Experts of a small language model.
Size: width 128, vocabulary 8192.
Training: a variant of Muon for the experts, 301M tokens.
Below are experts of layer 13 (counted from 0) of a mixture-of-experts language model. Rows are named router (the router's row for the expert), gate (a neuron's input weights, with its number), up (a neuron's input weights, with its number) and show model dimensions 0-127. Each number is 500 + 25 x the weight over its row's rms, rounded and kept within 0 to 999. Numbers have three digits each.
After each expert's rows: a language model's description of what the expert responds to. This comes from a sample of Wikipedia text that the model never trained on.

# expert 51
router:486480506480516497499498529506445476515518555491494472480502526459516432504452473440505467510500468502527520460471496481510490497517526487512527485489483537502489444515510538528479510475463463464507518501499529462529541532496504465470480499491511497512531533507524482503466490519522507519521479554505492496497541479499541511535496524508481535495544551516496514486511501480500481471534
gate1:493518532485506501429494504498503463496462542464506507488553561493473522528500485502501499505519482523473468481489502515487520499461546501552523515503451519451509478526456516545470515506497475475517486463480502505516476496484500507483485509511468484473516481468553469502503488494498514468469495546484527477489482529544483504461518497489520483537483493535502504540506522479564511498523
up1:455537547528494526485549502511498495476441491506486481510518527486506514482502467505497514484495520490504457460529494510523519486466501451483486511517505495463493523450481572529521499491551472519493536475501499517498511493502537529541497475481506494525494494496483528495541506482476501470467491448486459477502520514502459533507526549492500524484512530514517477557448483497473525498481
gate2:539471519483502498534498474526490475544529476506521515508525496445507512513498488483513496484469507516546457501477534473482469476466546522519474528490484506486526490560455486481489491514486489550514489487490478500537535528517518470482493525476531533499490504486521433492537517488520540505509487522498512527475489484497553499517452495550510506506451510516491511515495439479453512491493
up2:535539530489540489520514490553499504516522519533511485507460542482484466493492512561471459499481511533518519512465480508468497448469472510484499527540491501488479525549488503513484491503540495495507478522485492487508505479467541505498473423481499473521475477571500517475463486544513497506513485515526459498511507527522470491490456463507482516510515512520484487537488513476498467476488
gate3:519482496472512482471498474513450490469507470524473536508520509486518491455496463512533423511514465512516482485514536462515499521524515488485519528509518513493545496528508528542502458506493470499514489460478498478487507479499511484491490493510531460473483526526503538498493466533516551556519511491467539503449495516553509509515470535487496452462527500526505504517443504505528491507506
up3:532493505530501485498501457550505492479508539494488504488495528509518506463498527550526521534552522550478495507522466485486523490468487516486519555527485468482477518463510475516467497514490507506492454553502468486516481490509486458511511499530546536511559514480503481454520537489510501544501481468499475513487473509452455532501487478485508524493443500508505498509516512534518474474470
What it handles: Succession boxes and surnames

# expert 33
router:500510540499488544496490482496491478492530552491546485524497498492494486465493509479479480524535497518532531486501507535478519507499553521558523477476479513488522487478496530509439453480481511504503515467481495493491504511533480450471513443526531506509535522539515463505492463555487521498507502504544489461439481470474501470512469476489504519487531500495478533469525476490501516510536
gate1:513511511481506503477524541474510548497505482491510489501527454489532488489490505509486510488504508554504548470467473473499510522533531483554526465497486449521495483492441478468517506482485517515543488496505536491519517475561493537508546522507526476510485485504532480468482469485500476521487504500529540497463492498537491470444544477481497529523510503471533494522499536510488513459455
up1:508527500498529493508462493492487519495537492492478528554500518491545517485520536462490522531507498463495510501521467502476436511517462473537473505515498490524501527529499526514446524470525519471515492503500495505479520496514541510526499475466447533520527530492463474490457490493518498475492502508547499497467497510499474464469468505525479473523517500575469521551472503479475506454479
gate2:514510484487491454518514491527523494506558515477515463512509510514504488475502500551430479472519500542495507473475487510467498537459531526529505513485479540502513516515465497483522492483523501536467484463498539499515489512431486517540490457515518501439504462482481532506470480495493518526474513499574504517506483489503493519501466464495499506478539484478490481539475472504502527505539
up2:474497499521486504457488518506517538493514521528495466505526438486528501484512510520508477538529502487546536489502500492495476493471524502492466524465480541456558494522499487482559492431513492455492501478493513512512508513484456539497529512506497519471546494533487494477496500492473525454499495530523516507498527466503453522530523458499457455461518469525481466525509496489512516475496
gate3:572490519493484486492491482522528443474512522537470487502511511498480482501488502528485475508546503525466514486495516548470517485524547542506484479513479469508502472457498533537475515494498514499487483501526485529456477509513465501497497478480503517492531525504481512521539487521465525497482512522518505500472515501399501480530532516519492486420506539524518496490478467500508494490522
up3:472466532501482513499527516507517483497522488517567519519504512484489505495492547520496473539476523456501496493471464478495509494515506576458507524500494523492486484499519497488503502473511489514511481479533551492527488477512456500446477517455482520539530485513502518441483455518499548478510458480505474498502500490541567489493499487515496505524521506514550502529527462455490506483518
What it handles: Mid-word fragments, digits

# expert 21
router:493488519473503505549531534516479471460506521482533485474503531485498405495484534501495526521460501540514492474503516489542511521516492507535521487505543532515504480462486499504496477506469495449471468504525521448542496535510502438476515491510511478494532499490485503456514495518470544487498489507515502469517509477480532512482524509507492529487513488516463505508479498476522534453556
gate0:489497526483489515490540493480512500566503517478493481512500518511519493477497508528500540469468501466501480476498496496505465458512508491458495515511513501495485516465469474470505481504466482499503476525525529458519539529481506488468535512519502465540496514473529483503557492569482526494459518480541466489489496509492508505482506554497464548514492538522543563481470492444502485478526
up0:494508514528472518499476463481499528517527540475495520502487493558491520495462458510538474482450512514547495474505519469512493555479482523471502473503474494509486453507516492489513488505468495515450493488499495515483476510520506466475505501499454514532531461468525530506481509503519447525541522474545530475502525518528494470443471491501534504533505514472498545458521493520520537471485
gate1:467491490501507517525491496519526545497534510497461458555511523486555496504465471520481502470453554499465482471466536511514511487482507488524535517515531456497532490513489463497479460485510531529498533517512475463522551507523470539499509511507470524478491485482486499490468545465507483551458491497450493493489512496462495522531525528525516522498473510470501491507507495491482507462542
up1:490501445499506470494514469524468503544503521477462512490468504526501490515537460506474509541497489478477499516529463467475523522501492508501497496559512516521517544485522481523514474495499517501514519505487467490506489455494497450463501486452477551510513515503479535540503484553489513507499497562501478476509504476478523455482474529528545516472525545490468483480473503495464549527479
gate2:495513496522507508504532496566514489468492518482545563476488531462501457482452491548489455501515515524511516517491498477508486527511468489519543489514527499525534504503526488501530468511504489493489498499490519451527517536494468413474497522478505463489524518481480495529490481495487520531490512472513539474502479495465512489500516458472496522526510491521482554487469506465511516443503
up2:488480504481482532502520484500539503510521516516476455502468543473506450510500520478527471474495505519482491522517501552497513490486509527490475536525462491518472493465454486559488464520490490521523474498551528517499509467477514508524514533450515532519475523519516547518492518474553525477441483501479479494502522503460503533529521520495487494482479476466535493473441502469528523502493
What it handles: Ships, tables, separators

# expert 13
router:511453503489486488516505540502532491493520514543494468524528488497468488478472536482535472495506496470525531461480496518520504491477533501514465460496522529445523476472521517518483516480471487495490515517558514502506508483550554491513481494507530500523527512491530489484462512503500508528507449515510463495484458469467528486524472451466495555448499523484476520516542524487491506453513
gate1:475508487473477459510485513469509511522470485485517524488479478499512502492509521504487507475497490498473503478523489507483446454508530518535523474523457491496490495486461494538466457520534462487501531518508498472520494536523457511487530494490475496435524491487521487526503493504532508506462506503543582499474477478575543504497489441523505518512540514527506496490557508507494520505504
up1:446509493506511509484458520462484522487490498465450510540508488514511514512459462512499500479491526546522509505480506477508511447507502470471497530493465504468478479542463526508540470474529484438511518491520516457462517514513514591531522514473510500509513529545488478501529505509502494493499500509485532465524485473499528511462482493474483512493475531506503518543523477487504549495506
gate2:465497458518510473478492503505511447505489485507495569490516486521481489488493484494482462470528497455498513501495528549529494520460488486507468467480486506425513537502538543445508508474505480493456459520516497496487486504481494540502432522500520478507504510547544515494504474513518540469475469493472500475498509528506548536536543506476497493506533497492491513480520508517515491494494
up2:571499521507484497478490537503492483470545487486483472521544469474488477504506504535518474507474535471485505542473493569465472483504489493475512520458528510484499498469490498520517498539504508489505488542476511523523484494498477503504487507527476494543457511528444530499501490503488523514535505547459524480540467497549474552510529492483500500491485483491503500519545477493497432488494
gate3:517501459495522477501501515503557501458519507456494517500528499522463505488489485535479445475496483511531498497493515512500481479466518551484526507491527529517513506496417498457527493471515493485490506514486461566521501505521505485494504522532500489490547537483538500488517460525500526493467465457529465504535500491496510491500466485487475489504545527486536473452552483510496533484509
up3:506517550498517513529471545490531442522488526504529499476466488505474521470452484521487520504526502493472500449552473511494491530548461519447523503462510486529487463526485508484485515484512504503506524501509481524517547521490501476531535558480510478516517454490479500485496472536483473506484483499555486477489496479549473465491511543504485465538481472490477478473482501496502523480505
What it handles: Proper-name word stems

# expert 38
router:486489501490514492534515534520484497491533570514557494486536549478496521505518512508501490503500482510472513461495524519516513464445520493517492475514511538471519488476516514499507466473449456517517456484512514488477484478502498481474523519533518487494512511514502463465499457503491504520514492528517474489504518486488498515518513436455503537511474499466478528511541458478500537446566
gate2:516509504490454470486537539500504477496516532492486507517475509528471476525469499509484479528465497502533498514491492473542542465498487488516513486500527460489545488467487550497550479524499516497532464529512463511550538511537506530470503530481510493523492478473477528516555488501525462510466467522463501514479537484473523531529492500467504433490501514464472512473506486462476527488494
up2:478555511482514500528542537469499480549485515484526509516485528506449464466507487491492535511490510514494472483507494476501486510539516503498514510471435498556529512481473478451460519484491532518452487504487512523483462509459526464539553507556463501487502506517511487535508460499508440495501505492546517488512512505483498547526489491482484507534484470504484512510468477508500526493487
gate3:518453443477544465529513533493476475511501502471482485541524490511498495501480477506567478466508567523507509494471493505500480512457522512529472506524481509469511554494506499481462489514488505485507468465511525512554452507531466547558499499484503521507491509520496510496490514529507473476507535481500565525463489497484482509491532489509524499494460515450484522497488464494489495485486
up3:509467500538523517489494527480441504511478511518447512486500499504509472467488486530506522512506489525479522511528454446511481516522512470505527530472511449482478479507537490532526522516469522479455492473487475458526505518477497529498514507515453527498485490476520500507506494513560450483494525502548477538486512521480479545532496505525498480480489439542528466469488535528505503480498
gate4:519509477492542500483511524496496485534551493489512515501532485478533507516514495479470466487502544476471512485526530572488481495478523520510489461528502545503506469508507456493482459484488488537527473538513486514471507466489466478462481481481476480488512486483531482461481503534498469540531499485504468472525560503489509553501542490485482502473449510474504541495520469488527517489545
up4:515517483482504511498484543512489471488545507452522487493504468484542506491513478489556519499493515453474544449480496481537514480485490509508505534523531498493498522519469518547495508498511501476549493470526479481468537525533518491504489469480489504487499482529505496509527521457503490502448479532464495515492486453510497475494490529516517540487506444539516526472478508481523447566468
What it handles: Table structure tokens

# expert 47
router:478438513518521523530488507498505479485524522500497484488512533460446493478505543479509512498523482474520502506558505503497501509506520533523493490498523527448483495504523534490494480455476455513502478507490496478499530517556539419508505462531500512493519507511558469482491471502518481516481479493522484467477477450459523490522511524493460512459533538527491535480501496490515515470498
gate2:477496511468497523509478475565515536504498536500460506490485510471548521517503528512467475464513481526483483503512460469459485489489469503481510498533484503512522496526486488562533458484520478485515509519512481557489479518456557548499521513498473496507541461480478488532476498473478522520473468472512490498502540496482523513511492529545468504476513458483500483522449522494457498511496
up2:510503513454517488489499503502528489542504473503488480514565498506493494508509458440480493461478506514474528489505505504502491497454514486424474489464489547522479467511505509543530501514502503509425481554490491488532467472500524518477495534497459505513467497454542500517520477514481524510512490493487524545478496464522481522490505531534498512491476511509467459530521505526539497522489
gate3:466485478486507524472429504485539510488505491483519502480487474482483514521517486461496520463520504509514487532474511530510517504503476493525492567568508524501508529485547467514546450459489552495552478528520494494518503494486491470497493533479519503506491496514497446447457475512505536452524528494479459481484524467497504508500532492508475520491495494511498513479448519497526487479489
up3:491482502525467473451510512524529443497507515519524496511444507493519497488561470533522554488513480527438500491506493504525508523474506479479482532497509473538534510513512486494488512481515462525497511495467474495471471506457517489502476495510530505496481503501484488534495526532501483465529453507504500489508532519489488516477450513512545465476459541516454515479543548508473542477508
gate4:485540502488556522505520457533520520516550507504495464506507462469496471454483490526503495463515527526484502540503481496487473490498510493474485456482487500527490466494478531520505490526496502497491496548540488471487539527513476526460522513503498514505481534497509512506540481471489479519501454479504539524492524460539480428515458529479491504534457492556482472501539486514520481481524
up4:471534529485507488524532495508442459446498473530529530569487503493488478496518490508515481505527483488500499448531487492474492496514504554521509526524496480480465459502525483459507525488522508511527506472506445499478522494493489505507503532507503527516515484494519510483485492520514473501460453498508481449507515502523562485511458493511531452479500450532485514476514525553478536489514
What it handles: Descriptive adjectives

# expert 53
router:491454516464543505540499511494512481493513547536494489518546499485514488493501482494509452489450472486512557491500443521476520510520508489507474453513497510491498490482522506490477461459476506508454458507514523471503507496509494464498498501517493530536541497526530514526495448514460524488546503548528485502459455491496531547553506499496490524488477495526481509480534461510526521503520
gate1:519503465523524493531485484541474497481518508513501527537541496483474508488507509481486458514447487555458508538523535522480493509487504502485469525521507515521556515467508514477479481481507500481459528548449509524487466480522457495510492493512440479524529483507517527512495473493502512540518480484508457504450466517520519487537510495506534458445518481539512495456499484510519501529512
up1:518504500475551531493483491483508516516525549518541483519506473498491487502503483473562445469449508534495551492535487490530521517466477497554485458531476509531524480494507526486452481501506487512480531478473511503511515507510522491481501496470526497518488469480525537527472499486507515529512538476514483500493481527449501484501441486521513525480490528507506453476494481510432505487537
gate2:505461452510546499515535536455482563517498488522493478510569500508460517491496492486489504493485480525470529514469471526473506492506485523479486546532503510514477510497550490475508506494469517502505484464510426512490497503515477461486493559508496523510539520474463494473513502449506489514494463501480477527537480517480548520508484515501478538521536491523511509525487491490476542502470
up2:547539515525467478484540530498524480449501485507522472537480494496412491512496506502530526451524527530540511513498553484499496495480528473495509519499505513502457499508503487496473513484493567443481500500494522486453498456491492507499502487479489524492476528493489474525515501478552479537523531489552519514499551532501533504465498526481507498481514473469478505502473514485476495492512
gate3:510467485485567499489487514539523520521468545518461498483538523507520489509516509507534522462457541504500516503522505493507473461464546527520501491489456515509484520473468524495484483478495516500489495483474487442486546509473481455505495505539468470511473507465477495581518501524458520479511481500463522531473474507524496512547515485474495540488488479521505498502483521545490514515498
up3:465490449503543504498491524495529570515521495489462540467527505478478539472459534492459531543513488537480504511495519489487448502490486523484486533475519472502465513539482490474500492482501499514517514500470466496483493503495519505506513529492519496536466508492497531480524495453544444483491510515503487454503521530479502518531529506473532496449527493488506533439478496506497541482471
What it handles: Place names in addresses